{
  "n_layer": 10,
  "activation": "geglu",
  "balance_bias": false,
  "grad_clip": 1.0
}
Below are experts of layer 2 (counted from 0) of a mixture-of-experts language model. Rows are named router (the router's row for the expert), gate (a neuron's input weights, with its number), up (a neuron's input weights, with its number), down (a neuron's output weights, with its number) and show model dimensions 128-191. Each number is 50 + 15 x the weight over its row's rms, rounded and kept within 0 to 99.
After each expert's rows: a language model's description of what the expert responds to; "gets" lists some tokens that make up at least twice as much of what it gets as of all text. This comes from a sample of Wikipedia text that the model never trained on. Tokens count by the router's weight.

# expert 34
router:15 75 57 53 44 38 45 40 12 15 48 50 32 61 31 40 34 44 21 20 53 71 44 37 20 67 25 52 51 54 44 64 41 52 66 64 34 59 06 53 66 43 37 62 69 78 44 54 60 45 61 30 46 64 32 67 38 28 80 41 42 76 45 53
gate0:44 62 44 62 48 62 37 56 70 57 58 72 44 56 55 63 44 60 13 66 46 23 44 50 34 40 53 56 49 53 65 71 49 54 91 63 75 39 62 41 37 60 45 60 46 11 46 55 40 43 33 72 44 55 56 57 65 45 47 46 59 38 64 37
up0:49 64 40 55 62 39 22 28 54 50 61 65 78 88 50 63 53 26 63 33 70 42 55 64 35 53 33 50 50 51 35 18 54 30 74 74 55 39 70 55 33 40 20 80 42 89 70 26 58 48 75 69 44 34 48 72 43 75 51 69 46 38 43 49
down0:18 38 54 44 70 38 55 38 60 30 60 66 30 62 42 85 47 41 30 47 35 48 48 33 29 25 48 79 45 23 49 53 60 55 45 61 36 52 50 49 46 36 63 45 41 72 32 43 68 60 72 37 86 50 56 60 62 64 49 48 45 20 46 63
Possessives and articles her, his, a, the after prepositions, plus mid-name fragments in titles and proper nouns such as Aalesund.
gets: " the", " a", " her", " (", " his", " was"

# expert 8
router:51 39 61 29 58 55 59 62 38 63 36 41 34 50 57 34 45 53 59 34 36 36 55 34 05 70 57 60 33 52 24 28 70 32 68 17 43 51 58 49 58 42 49 64 51 45 41 29 36 62 61 39 46 59 23 41 36 41 52 51 51 79 41 53
gate0:52 68 37 84 40 61 45 53 63 44 44 38 54 44 67 47 76 49 43 57 34 45 58 61 39 33 48 41 68 58 46 50 47 30 52 64 63 17 73 38 62 62 53 72 32 35 63 51 69 40 55 50 51 48 70 43 67 50 43 50 58 37 26 41
up0:49 43 63 36 56 47 56 21 35 52 52 33 54 50 42 50 48 41 47 61 50 43 57 34 49 49 57 44 42 52 65 49 33 50 49 39 44 72 20 46 71 40 61 41 74 46 21 24 45 60 80 61 77 48 52 50 53 48 46 61 38 23 37 35
down0:47 30 90 69 13 55 61 54 57 58 43 39 71 38 62 52 55 29 40 61 34 44 40 63 54 33 66 66 49 53 28 60 58 60 50 51 53 53 39 49 65 37 76 67 62 42 76 43 61 26 10 41 44 82 32 50 70 60 55 46 57 44 38 44
Closing parentheses after birth–death dates, list-item dashes and heading markers, plus words like order in "in order to", He, King.
gets: "-", " his", " He", "==", " he", "==="

# expert 4
router:36 52 41 42 57 71 54 68 32 46 60 68 47 67 32 16 57 51 30 47 67 86 37 51 52 30 69 60 58 57 47 62 25 44 41 57 33 39 47 60 39 56 57 34 50 67 27 54 47 59 51 51 89 62 48 57 39 53 73 92 63 64 74 26
gate0:62 63 24 76 48 53 52 28 67 88 38 51 70 51 67 66 66 61 58 55 59 29 61 43 48 48 47 34 62 54 50 37 49 49 64 63 70 27 64 48 64 58 42 63 37 52 65 37 56 25 33 56 24 51 59 55 69 48 32 65 60 26 23 54
up0:48 15 58 43 35 62 54 32 52 70 47 64 51 36 73 35 47 54 20 87 56 33 73 50 48 64 72 40 46 45 76 39 74 58 64 26 54 36 45 45 56 40 48 74 62 46 61 36 17 74 16 56 36 52 33 50 65 54 58 52 51 57 40 30
down0:52 33 59 65 51 55 30 28 35 68 73 64 55 55 58 63 51 57 43 41 48 57 72 44 55 45 44 39 49 58 61 31 23 45 64 60 17 54 37 47 64 46 25 33 47 51 31 36 64 48 48 77 38 48 59 34 38 38 58 58 45 87 38 32
Words in wiki section headings and table labels, such as Demographics, Filmography, details, teams, plus following prepositions like of, for.
gets: " of", " (", " for", "%", "0", "==="

# expert 2
router:49 54 41 23 49 30 35 68 39 39 66 57 69 46 85 36 84 43 49 54 50 21 40 59 50 59 61 33 38 37 29 35 57 64 37 40 26 41 46 65 48 27 74 58 60 84 21 52 79 55 51 56 62 43 67 71 51 54 71 81 45 73 42 30
gate0:45 61 51 49 53 38 66 45 46 71 22 43 57 52 70 28 47 44 77 73 58 48 24 58 47 46 45 49 58 25 33 40 48 63 72 73 50 54 61 35 50 56 35 37 42 43 42 59 60 55 68 40 58 38 81 27 42 33 79 48 49 30 36 57
up0:78 52 36 61 50 72 40 38 72 47 77 73 30 22 31 53 35 67 32 36 38 66 81 53 45 31 43 46 59 70 83 37 59 26 31 52 58 36 49 50 47 74 48 46 42 25 79 45 59 51 41 60 38 60 39 67 62 66 27 44 60 52 49 55
down0:59 76 45 55 77 64 45 19 73 47 35 35 54 46 27 81 62 44 43 66 49 32 48 41 56 94 49 44 58 65 47 35 59 35 75 57 66 22 15 46 29 73 56 61 43 36 61 52 15 40 45 73 39 47 33 61 73 53 46 65 38 40 41 28
Number tokens after years or in tables, especially the age figure in "Born: ... (age 51)" lines, plus common function words like and, the.
gets: " and", " the", "0", " to", "3", "1"

# expert 57
router:47 41 46 44 66 22 75 44 38 69 51 50 26 37 73 41 51 35 39 45 52 71 46 58 60 36 49 73 36 21 39 50 34 49 68 64 49 60 44 56 43 61 63 49 58 71 52 30 67 67 62 41 41 53 46 44 39 68 60 59 34 43 66 69
gate0:52 58 51 59 40 64 27 38 83 57 38 37 55 33 42 54 51 51 56 59 54 47 43 40 43 40 54 52 61 54 49 44 52 33 71 69 69 35 66 58 39 63 45 57 25 21 66 65 47 47 29 41 44 58 67 44 77 45 32 54 60 31 36 30
up0:61 55 56 59 70 58 47 47 70 35 32 61 55 69 39 36 84 74 62 58 37 61 62 41 79 69 47 47 52 24 65 54 48 30 51 78 62 72 39 59 46 52 61 62 45 21 48 49 47 64 33 63 31 18 66 21 44 28 58 45 41 47 55 34
down0:58 46 43 53 91 66 11 51 57 41 23 21 52 54 34 63 44 14 51 60 43 61 62 55 52 62 68 32 48 43 74 14 48 64 44 64 59 79 76 36 43 66 52 41 45 39 71 58 47 61 33 55 40 60 56 47 40 59 33 52 80 42 53 38
Articles the and a, spaces before numbers, and opening brackets before converted units such as acres or stone.
gets: " the", " ", " (", "–", " a", "The"

# expert 58
router:30 54 51 54 28 62 54 38 42 45 35 43 51 21 42 41 51 79 36 47 65 67 54 63 49 79 48 70 15 21 25 44 52 79 57 63 68 48 38 64 81 67 76 34 32 61 56 55 62 57 43 41 69 71 34 53 57 84 68 55 37 32 43 53
gate0:68 79 48 74 51 46 21 43 58 51 52 51 69 41 43 64 41 54 70 58 31 40 57 63 49 21 28 30 61 29 54 33 53 31 67 68 71 41 78 28 60 64 38 32 32 50 49 44 40 33 30 43 31 27 74 45 72 43 42 30 43 22 26 51
up0:46 27 53 25 50 89 52 65 39 59 74 48 50 43 30 33 57 30 55 59 56 47 21 43 44 10 34 30 41 74 70 74 34 66 47 61 48 68 78 58 23 55 61 21 42 37 44 66 65 64 48 40 64 60 70 46 47 59 57 65 50 55 37 41
down0:26 47 49 50 49 49 26 45 55 43 59 52 82 46 50 48 50 72 65 46 36 59 25 30 54 44 34 53 35 56 62 54 51 44 72 32 70 59 40 53 24 57 60 41 46 47 47 71 52 85 63 59 74 51 49 27 60 51 64 59 49 18 65 45
Past-tense action verbs like took, won, led, returned, plus in, the, month names, and venue parentheses in sports tables.
gets: " in", " the", " (", "'s", " |\n", " for"

# expert 10
router:39 43 55 42 99 35 35 42 66 35 36 27 31 45 47 90 67 32 30 55 70 44 83 37 53 61 44 64 53 44 68 43 74 48 07 37 56 63 37 65 55 38 37 19 60 51 39 53 31 70 76 55 33 34 18 38 64 44 23 56 31 62 61 25
gate0:72 83 28 73 22 50 42 39 69 61 36 53 57 53 33 51 97 39 75 52 42 39 67 53 50 49 54 41 49 37 38 36 39 18 53 60 51 28 70 33 33 47 74 50 45 50 75 61 76 31 25 54 42 29 39 44 79 48 58 52 55 47 10 76
up0:70 79 36 37 29 46 47 39 62 83 23 60 72 54 32 53 96 35 67 61 45 35 67 40 61 48 44 40 45 46 60 50 19 08 48 37 53 46 52 44 32 39 62 53 35 37 68 49 69 53 13 36 09 45 49 38 54 33 53 44 62 41 30 73
down0:54 46 47 70 32 60 47 63 73 56 45 60 63 51 48 41 42 60 65 70 37 53 13 85 37 75 34 65 29 38 49 64 59 48 50 72 53 16 58 51 64 11 63 38 37 59 63 44 42 34 39 50 73 70 44 38 63 41 29 40 58 46 68 48
Sentence-initial The and the, quantity words like several, million, majority, plus table pipe separators and title words like Trek.
gets: " the", " |", " The", " (", "The", "5"

# expert 56
router:26 49 62 56 73 52 50 42 37 55 30 46 50 74 49 55 58 18 42 71 64 67 58 15 68 53 23 42 35 42 54 59 43 55 47 41 69 45 55 44 54 54 74 28 63 50 40 50 33 53 56 43 74 37 41 46 44 57 59 52 33 57 47 49
gate0:55 45 40 41 46 63 53 38 55 57 27 36 40 45 79 56 39 30 37 70 64 36 49 28 24 62 63 57 35 40 49 11 29 48 74 49 41 56 38 66 26 52 57 15 53 53 40 30 50 48 58 56 58 69 56 51 48 05 48 39 55 48 44 26
up0:75 33 58 40 54 74 61 49 51 54 28 45 37 58 73 54 54 32 47 75 57 47 54 27 32 49 67 59 32 42 40 23 45 66 71 55 49 52 44 73 47 50 67 31 58 52 46 14 56 49 58 58 52 68 53 47 54 26 63 42 57 52 43 16
down0:46 42 42 55 28 30 41 48 50 45 39 38 49 23 58 70 54 79 37 66 67 50 30 42 63 66 63 75 57 61 42 43 49 65 49 42 31 55 63 59 38 39 51 51 48 75 26 20 39 63 23 56 60 51 55 63 70 54 68 28 24 51 50 55
Commas after clauses or names, table separator rows, and "was" right after a bio's parenthesized birth–death dates.
gets: ",", "\n", " (", "),", " a", " was"

# expert 26
router:35 33 71 52 44 37 51 76 56 62 21 41 59 64 75 75 28 42 65 58 62 64 64 27 68 53 58 63 37 67 50 46 60 75 64 32 66 41 59 60 56 30 56 65 69 48 26 31 42 73 77 26 73 56 16 89 51 99 44 53 32 44 37 26
gate0:57 55 59 55 54 21 06 31 51 27 36 61 60 45 54 66 39 34 51 27 45 41 38 68 54 42 44 34 36 64 43 59 49 62 39 40 64 49 76 28 37 50 70 35 59 58 51 42 48 24 39 84 36 40 43 54 40 39 09 62 47 59 34 48
up0:50 43 40 51 68 33 30 43 50 41 29 68 42 60 64 70 33 24 49 23 49 48 45 51 57 68 57 51 32 61 51 60 49 83 60 26 31 64 65 32 45 43 62 47 48 58 42 31 56 48 49 65 43 27 29 65 34 57 28 76 48 54 50 50
down0:49 63 46 20 66 68 37 56 44 52 47 64 27 27 51 46 61 64 28 53 17 71 34 63 47 88 31 71 44 52 22 66 80 77 21 42 62 27 54 50 50 47 49 30 72 35 55 44 56 41 66 45 46 40 05 46 42 44 57 60 38 72 79 59
Sentence or paragraph openers such as In, The, He, It, As, and number words after "season" or "Side" (two, three).
gets: " the", " The", " In", "The", "-", " a"

# expert 15
router:35 44 35 37 66 63 38 80 42 67 89 63 11 18 24 32 38 64 34 46 66 70 71 44 58 45 52 37 50 61 63 44 77 68 30 40 46 50 60 78 44 51 29 53 62 40 46 25 42 51 61 18 47 80 42 52 53 66 58 51 79 50 30 76
gate0:62 71 27 68 48 70 25 28 80 63 47 43 60 76 61 88 48 61 77 46 51 34 47 78 52 51 44 35 72 40 60 23 35 24 61 71 58 51 56 33 54 65 58 45 40 39 54 59 73 47 51 69 23 42 61 34 51 46 55 44 45 29 35 36
up0:42 50 57 52 49 52 15 14 53 59 50 32 48 62 33 76 44 71 60 48 38 34 60 65 36 56 34 28 57 52 44 47 30 26 51 61 32 69 54 55 69 61 58 33 55 64 39 44 69 59 52 77 50 07 32 58 36 59 32 31 49 45 38 46
down0:20 73 54 69 30 32 37 53 67 49 86 43 38 58 43 47 47 50 37 56 40 37 56 39 41 76 37 30 75 53 27 84 45 51 54 66 43 31 54 57 71 46 40 42 73 72 51 58 47 39 66 23 49 59 29 42 50 44 54 43 62 62 37 30
Pipe separators in wiki tables, plus word pieces inside quoted words and coordinate decimals, such as res, der, 50.
gets: " |", "-", "|", ";", " The", "ed"

# expert 24
router:61 26 48 47 67 54 37 67 68 59 49 49 39 60 23 28 50 38 50 51 55 38 84 75 42 72 55 61 49 77 49 58 38 56 48 50 20 66 35 26 57 51 34 47 32 52 71 45 72 58 27 36 67 67 53 73 54 25 71 64 51 58 80 53
gate0:45 83 39 85 41 25 64 15 75 57 85 54 61 58 56 65 47 49 39 55 50 55 34 61 55 31 20 57 46 48 58 21 43 49 52 42 54 29 76 38 28 67 47 55 35 40 64 57 45 25 52 41 42 54 77 34 60 37 34 58 53 20 21 64
up0:29 28 94 64 11 53 37 42 58 15 31 38 54 50 64 51 48 62 61 47 44 59 44 46 55 49 54 61 76 36 53 72 51 84 44 66 55 25 49 61 41 48 64 35 51 73 47 53 41 43 54 07 32 46 33 96 31 41 39 48 71 51 71 44
down0:63 27 48 53 57 67 62 61 65 46 40 33 60 32 28 55 70 36 38 55 35 72 50 35 44 46 53 42 57 68 64 47 58 26 63 58 69 88 42 46 60 48 50 45 61 28 35 23 48 58 27 27 56 73 57 74 55 81 60 40 71 46 37 62
Place names and prepositions in running text or tables, such as Australia, County, California, along, like, in, on.
gets: " in", "|", ")", " \"", " an", " |\n"

# expert 36
router:53 37 56 48 54 62 29 48 47 54 35 62 58 34 72 62 66 44 61 46 78 57 35 35 54 69 40 53 58 77 54 54 42 32 47 61 48 63 45 46 47 36 57 28 70 45 40 31 70 70 64 27 64 50 41 61 65 60 50 65 49 34 47 47
gate0:61 44 47 69 46 51 41 37 70 50 72 25 48 63 34 61 38 43 43 42 37 54 41 55 47 37 44 23 76 39 52 20 37 36 47 47 58 20 64 55 59 80 12 50 37 38 64 44 37 40 55 64 38 27 63 33 56 35 18 58 60 20 48 39
up0:27 50 42 40 62 31 60 57 60 70 62 34 46 46 35 60 50 46 62 45 59 37 60 55 60 43 49 55 58 57 65 28 49 64 42 66 47 28 51 65 12 39 40 58 40 61 58 28 57 63 62 57 61 31 75 59 75 18 38 57 57 35 66 64
down0:74 38 79 68 37 59 20 41 45 59 44 62 72 55 55 32 42 37 40 52 45 68 59 51 42 35 58 73 60 48 46 53 62 60 41 47 45 44 45 72 42 33 08 68 69 81 40 76 56 44 35 44 54 40 21 47 47 58 53 18 41 41 50 58
Mid-word pieces like ell in Hell or Smell, infobox labels like Release and Suborder, and function words like was, the.
gets: " the", "–", " of", "w", "===", " New"

# expert 12
router:57 55 66 54 62 32 62 64 59 08 58 49 54 41 44 44 62 41 19 80 56 44 57 53 53 60 40 72 47 46 55 45 45 34 79 44 46 51 60 43 74 44 53 50 59 50 41 51 78 68 54 07 40 33 39 52 68 57 47 53 55 49 45 50
gate0:49 65 54 68 43 54 29 32 55 42 34 59 68 72 66 49 33 43 38 56 18 33 67 57 53 52 25 31 41 27 69 46 68 35 69 52 71 36 92 65 47 33 39 68 43 68 80 33 62 67 56 61 49 18 67 38 69 26 35 38 70 28 40 42
up0:68 50 54 48 79 68 40 53 21 32 23 71 71 71 83 31 59 29 49 55 42 33 47 27 66 67 43 47 30 32 48 34 45 43 80 49 55 62 51 67 67 21 67 61 54 65 56 30 61 53 51 73 29 46 58 58 40 55 47 49 43 49 39 55
down0:37 62 42 63 74 68 63 53 59 35 76 63 57 40 53 52 55 67 33 51 19 53 51 50 25 74 33 51 37 60 71 37 63 61 63 43 47 42 37 37 51 43 22 52 59 35 43 60 60 59 63 49 57 37 84 41 66 32 41 49 70 53 38 20
Leading digit chunks of years and counts such as 201, 199, 200, often after a space, parenthesis or table bar.
gets: "200", " ", "201", "199", "198", "202"

# expert 33
router:58 37 55 45 57 61 31 43 48 57 50 54 71 42 50 43 48 58 24 57 54 39 45 55 36 54 26 57 56 57 49 25 35 39 40 59 53 64 40 67 90 57 64 53 66 50 52 45 27 81 54 23 19 45 31 63 30 67 31 68 76 64 37 30
gate0:60 69 32 72 46 46 69 49 64 52 44 51 57 51 32 55 56 64 55 51 55 38 44 59 31 47 48 42 69 53 40 46 47 51 64 65 68 35 59 34 41 60 42 48 39 39 56 50 35 49 40 68 56 51 52 43 82 42 41 40 71 18 15 61
up0:41 39 47 52 34 52 41 78 60 47 55 41 35 54 74 51 16 30 45 71 28 63 68 34 44 57 36 40 45 32 66 57 30 49 63 44 67 62 62 78 85 53 59 58 69 64 38 58 65 55 70 58 47 74 65 42 25 59 20 30 27 55 48 53
down0:53 74 43 61 71 29 48 42 30 56 70 21 63 63 58 60 67 56 49 49 54 36 21 54 56 37 62 53 69 85 45 69 34 18 53 83 44 78 41 80 18 43 51 70 57 55 66 38 46 35 29 57 58 66 29 55 50 46 47 72 40 54 25 39
Articles and prepositions like the, in, by, plus opening brackets in weather tables and list dashes in infoboxes.
gets: " the", ";", " in", " by", " a", " for"

# expert 52
router:11 38 73 40 51 65 36 41 47 14 40 55 33 35 31 31 52 63 35 39 58 60 36 35 57 68 36 38 28 59 66 53 46 75 31 76 41 37 58 51 63 31 52 72 52 53 63 66 57 60 31 27 31 46 36 57 35 69 58 46 34 26 63 71
gate0:77 66 22 67 63 43 40 30 80 65 47 70 64 57 49 60 68 50 48 73 27 49 47 60 54 40 49 62 80 60 41 35 60 25 75 67 69 29 75 59 63 71 42 52 46 34 56 59 41 18 50 64 54 57 63 27 75 37 26 61 46 54 45 25
up0:31 58 40 53 28 53 27 67 34 78 27 53 48 48 35 49 86 40 47 44 46 60 39 49 63 33 28 55 56 58 35 35 72 57 61 76 68 68 62 58 68 57 28 24 79 45 30 51 49 52 55 55 46 80 46 29 80 50 36 38 56 64 34 51
down0:47 72 65 60 27 58 66 25 36 39 33 43 53 35 64 47 21 35 33 45 59 36 30 66 51 55 43 57 54 53 37 70 45 38 25 62 62 34 20 13 73 41 69 36 60 54 59 26 35 61 30 32 71 51 46 45 34 38 37 44 58 45 55 78
Biographical header words like Early life, Born, education, and digits in dates, ages, heights, and money amounts.
gets: "1", " to", "4", " a", "0", "5"

# expert 32
router:63 60 47 45 74 64 57 49 43 54 62 29 54 51 37 44 53 12 36 41 50 61 32 32 62 56 46 65 67 34 40 62 95 61 41 38 55 62 36 70 53 32 59 26 54 43 92 26 18 74 33 31 44 71 53 52 39 66 53 53 47 58 45 78
gate0:53 55 23 61 52 18 57 31 42 57 37 66 62 85 33 63 56 44 90 48 46 29 48 60 56 52 33 34 57 55 37 61 55 22 60 70 49 59 33 46 22 40 29 74 41 49 50 97 82 47 17 48 35 42 68 69 47 59 79 59 53 35 31 82
up0:48 41 64 42 49 84 31 69 56 38 54 40 56 27 56 51 44 51 00 66 58 68 59 37 43 45 56 49 50 31 68 39 40 55 52 55 42 46 67 44 73 64 52 34 62 39 47 10 36 47 73 54 75 68 47 38 59 28 29 35 52 70 66 19
down0:47 29 86 63 35 53 36 72 44 49 45 73 53 50 31 34 49 41 37 57 14 46 18 66 46 47 47 56 46 45 45 78 43 27 43 34 56 42 33 47 43 29 53 21 60 55 46 25 32 51 76 89 43 74 35 46 40 51 31 26 68 43 32 74
Commas between place and region (Reading, Massachusetts), opening parentheses before authorities or abbreviations, and blank table cells.
gets: " ", " (", ",", "\n", "i", " only"

# expert 3
router:55 36 68 27 59 41 54 47 47 61 46 23 52 34 43 68 59 55 55 11 69 67 45 56 76 58 51 49 47 46 72 39 35 60 36 74 53 64 67 45 84 29 58 25 55 53 17 52 57 71 39 51 36 61 63 42 44 30 69 50 22 72 28 55
gate0:51 57 34 74 37 42 25 38 76 44 47 65 75 55 38 66 46 61 64 50 43 13 53 65 32 10 65 46 64 80 45 60 43 27 67 38 43 38 58 20 65 78 29 55 41 56 52 57 54 45 37 56 56 43 69 28 78 41 33 65 52 30 29 30
up0:35 86 60 54 47 69 75 63 44 68 39 54 28 45 65 57 69 51 66 50 32 55 54 43 63 88 40 54 57 61 32 35 76 55 79 45 45 40 42 51 39 52 56 58 74 47 33 63 43 63 51 58 35 61 70 52 68 47 56 32 52 45 54 26
down0:49 57 64 59 20 23 58 56 74 42 39 75 20 30 42 37 42 45 39 48 48 06 24 44 63 55 67 45 45 66 51 48 61 66 49 36 26 60 58 49 66 57 47 38 39 44 67 41 40 77 57 38 54 54 49 39 57 82 56 44 60 33 42 72
Auxiliary verbs, negation and short function words after commas or relative pronouns, such as does, had, not, or, than.
gets: " and", " is", " he", " had", " are", " not"

# expert 0
router:57 49 51 49 46 53 57 35 52 39 53 48 40 54 41 38 35 41 53 60 37 72 57 56 35 53 19 70 71 60 25 42 19 54 34 21 31 45 29 86 32 37 65 85 74 37 47 56 31 57 46 32 52 44 48 45 42 62 75 37 55 80 64 50
gate0:57 79 39 62 39 31 40 21 76 50 57 65 40 60 63 58 42 54 44 57 23 30 35 87 48 38 49 56 57 78 62 62 28 36 74 53 80 29 72 26 65 67 37 52 47 74 55 80 49 43 19 47 65 47 88 46 83 46 43 48 59 53 59 48
up0:63 46 44 50 73 44 49 69 57 03 59 37 46 57 31 68 59 58 24 65 42 42 39 26 77 97 51 52 61 50 31 42 60 54 43 52 49 50 44 56 44 35 69 53 72 19 28 16 57 29 46 60 42 25 38 48 59 26 50 60 67 35 55 57
down0:58 48 35 61 33 63 51 54 39 44 73 68 53 51 38 44 39 44 86 47 64 39 45 41 22 27 23 46 62 20 72 33 56 57 64 32 19 39 56 59 64 36 44 71 36 55 40 74 55 38 57 21 54 66 50 59 69 53 51 38 21 52 78 44
Adjective and adverb suffixes like al, ally, plus list words such as as, including, and, commas, and table digits.
gets: ",", " as", "al", "5", "8", "as"

# expert 63
router:77 81 55 42 56 67 81 62 29 64 65 44 61 37 24 55 64 45 52 44 58 58 74 43 62 55 48 54 54 48 67 48 56 72 27 45 24 55 59 33 54 51 80 95 63 68 58 50 50 43 39 26 51 81 52 66 59 90 59 54 34 14 83 78
gate0:76 61 41 69 42 52 55 39 67 65 31 61 48 40 37 58 89 49 53 47 39 27 52 45 46 48 47 50 67 44 61 40 39 33 53 51 76 08 58 48 37 70 44 50 36 57 57 57 23 41 44 74 66 42 55 30 74 39 35 56 84 49 35 45
up0:46 59 31 55 56 41 76 58 41 41 62 29 27 41 57 63 44 52 43 79 31 72 39 49 73 37 63 33 27 54 57 48 57 58 40 49 34 42 53 83 56 45 48 75 68 31 73 35 85 48 36 37 39 45 48 61 57 66 60 63 47 57 50 39
down0:65 44 52 34 52 49 48 66 43 51 41 74 47 80 40 43 56 50 56 25 11 45 54 26 39 49 77 42 63 59 42 85 38 46 44 36 25 64 22 48 41 34 47 64 78 55 52 54 36 62 56 52 60 74 37 60 71 59 20 55 66 72 54 56
Commas, opening and closing quotation marks, line breaks and heading ends, especially around quoted review words like "hilarious".
gets: ",", "\n", " \"", " and", " ", ".\n\n"

# expert 27
router:40 35 38 46 40 30 35 78 22 64 48 69 46 57 28 38 33 13 53 46 19 88 44 34 30 55 34 74 30 45 35 54 22 29 23 42 54 70 36 70 65 39 28 79 42 41 35 37 61 69 48 24 53 39 56 50 51 27 60 43 52 51 39 51
gate0:68 56 26 77 48 46 59 13 89 65 60 43 66 51 50 60 51 52 65 41 48 28 43 62 27 47 28 33 60 33 75 49 70 23 50 56 59 32 62 40 53 61 40 62 38 33 50 53 68 21 47 74 63 62 52 30 69 42 45 55 50 22 51 39
up0:39 70 52 31 73 63 58 85 46 24 57 38 50 52 15 70 47 52 49 34 47 51 57 34 84 29 48 48 61 43 40 29 54 26 60 56 42 50 70 56 27 49 78 47 43 43 69 61 53 25 35 41 48 25 56 35 26 69 51 50 32 44 66 82
down0:47 40 88 52 46 25 39 30 46 61 56 50 38 21 74 36 45 57 65 55 18 67 57 46 67 57 44 56 46 54 63 64 78 40 52 88 56 71 64 54 46 55 59 55 78 48 52 55 45 51 35 70 46 55 47 47 46 23 46 46 43 53 47 58
Common nouns and name completions after the or his, such as town, police, banks, born, plus colons after table labels.
gets: ":", " in", " of", "%", " had", "born"

# expert 62
router:39 41 58 32 21 39 25 60 48 47 65 80 26 42 44 50 37 36 44 48 40 68 53 65 57 54 67 72 47 30 64 32 68 42 50 64 34 66 45 79 51 23 70 43 57 52 35 58 62 58 57 38 32 82 55 61 39 52 62 34 50 67 29 32
gate0:90 46 61 57 23 27 34 46 48 59 55 90 49 58 45 60 62 36 61 81 70 37 61 63 52 65 54 53 49 28 41 39 71 33 43 45 50 58 40 50 71 56 27 68 25 64 34 81 52 49 43 38 33 44 51 48 41 49 20 45 61 53 14 50
up0:50 41 56 37 83 51 55 30 51 40 47 46 52 42 65 40 39 73 37 17 42 60 24 59 63 55 56 41 53 63 42 70 45 85 43 30 53 40 39 31 28 28 70 22 68 41 63 18 26 36 45 61 45 47 48 53 54 61 56 75 39 39 41 47
down0:58 53 28 35 37 62 69 51 58 59 45 46 47 63 39 46 30 51 40 38 34 55 52 60 54 61 52 52 51 82 49 64 60 67 53 59 38 23 52 41 36 22 51 28 50 25 77 33 45 34 54 36 38 52 37 61 66 20 54 57 40 60 57 54
Nouns and prepositions in fixed phrases, especially place in "took place", plus home, medal, held, located, and blank table cells.
gets: " ", " on", " for", "|", " a", "1"

# expert 48
router:68 29 74 29 66 22 21 93 41 55 77 34 59 33 74 59 56 42 68 71 60 71 49 26 32 57 40 48 42 43 56 58 22 49 42 43 54 60 51 58 64 41 34 59 67 47 51 47 34 54 33 32 50 38 56 48 50 45 43 59 41 66 73 57
gate0:60 41 57 48 52 21 54 44 63 32 50 42 72 49 49 27 45 22 53 50 59 50 40 59 35 60 60 58 44 53 50 56 40 30 61 51 50 56 86 51 66 46 50 34 05 41 59 77 44 47 53 50 37 37 71 61 66 22 49 69 41 44 35 45
up0:43 41 67 37 67 38 48 57 59 34 53 46 71 38 53 31 39 32 48 43 65 39 55 39 22 48 47 66 44 44 42 70 27 33 60 57 43 58 72 59 67 54 45 41 16 42 52 59 54 47 47 51 39 55 53 57 68 31 49 56 45 66 37 41
down0:38 71 69 39 44 57 56 48 47 71 44 60 44 44 48 11 87 51 60 63 46 47 36 12 64 72 53 76 51 55 27 56 55 44 31 49 30 50 48 56 41 47 56 37 46 49 47 41 76 41 47 76 57 38 65 36 48 25 71 28 49 52 42 46
Ampersands, and, dashes, bullets and table bars joining names or list items, as in His & Hers or Search & Destroy.
gets: " |", " and", "-", "|", ",", ".\n\n"

# expert 51
router:83 39 79 49 46 38 43 39 43 31 75 38 22 35 36 59 48 70 53 46 65 88 42 42 38 49 73 62 49 60 50 59 16 55 15 78 53 61 47 54 47 54 63 49 43 51 42 39 62 54 68 52 35 53 45 56 57 49 71 89 41 47 46 60
gate0:40 48 35 72 45 52 50 19 77 83 50 60 52 55 54 54 47 27 45 64 42 52 64 59 60 60 43 38 61 40 49 58 33 29 59 58 68 33 59 46 43 61 56 57 30 42 77 65 39 29 47 69 49 34 82 32 64 49 51 53 75 41 38 38
up0:76 29 78 63 54 58 42 39 59 65 43 70 45 50 41 71 65 68 61 53 38 43 36 36 64 38 48 40 46 49 40 45 55 43 51 47 60 49 39 60 30 61 61 43 38 52 60 51 27 40 80 59 45 49 75 83 46 89 49 47 65 50 29 49
down0:19 61 39 64 36 78 20 75 37 16 60 37 29 58 31 68 36 27 58 33 46 42 63 54 29 49 64 84 59 49 52 41 30 47 42 51 49 53 34 54 67 51 61 83 55 58 52 35 40 49 59 48 63 37 36 59 08 21 49 41 34 37 40 53
First words of new lines or paragraphs, such as In, The, See, Other, and heading markers like == and ===.
gets: "==", "-", "In", " In", "===", "The"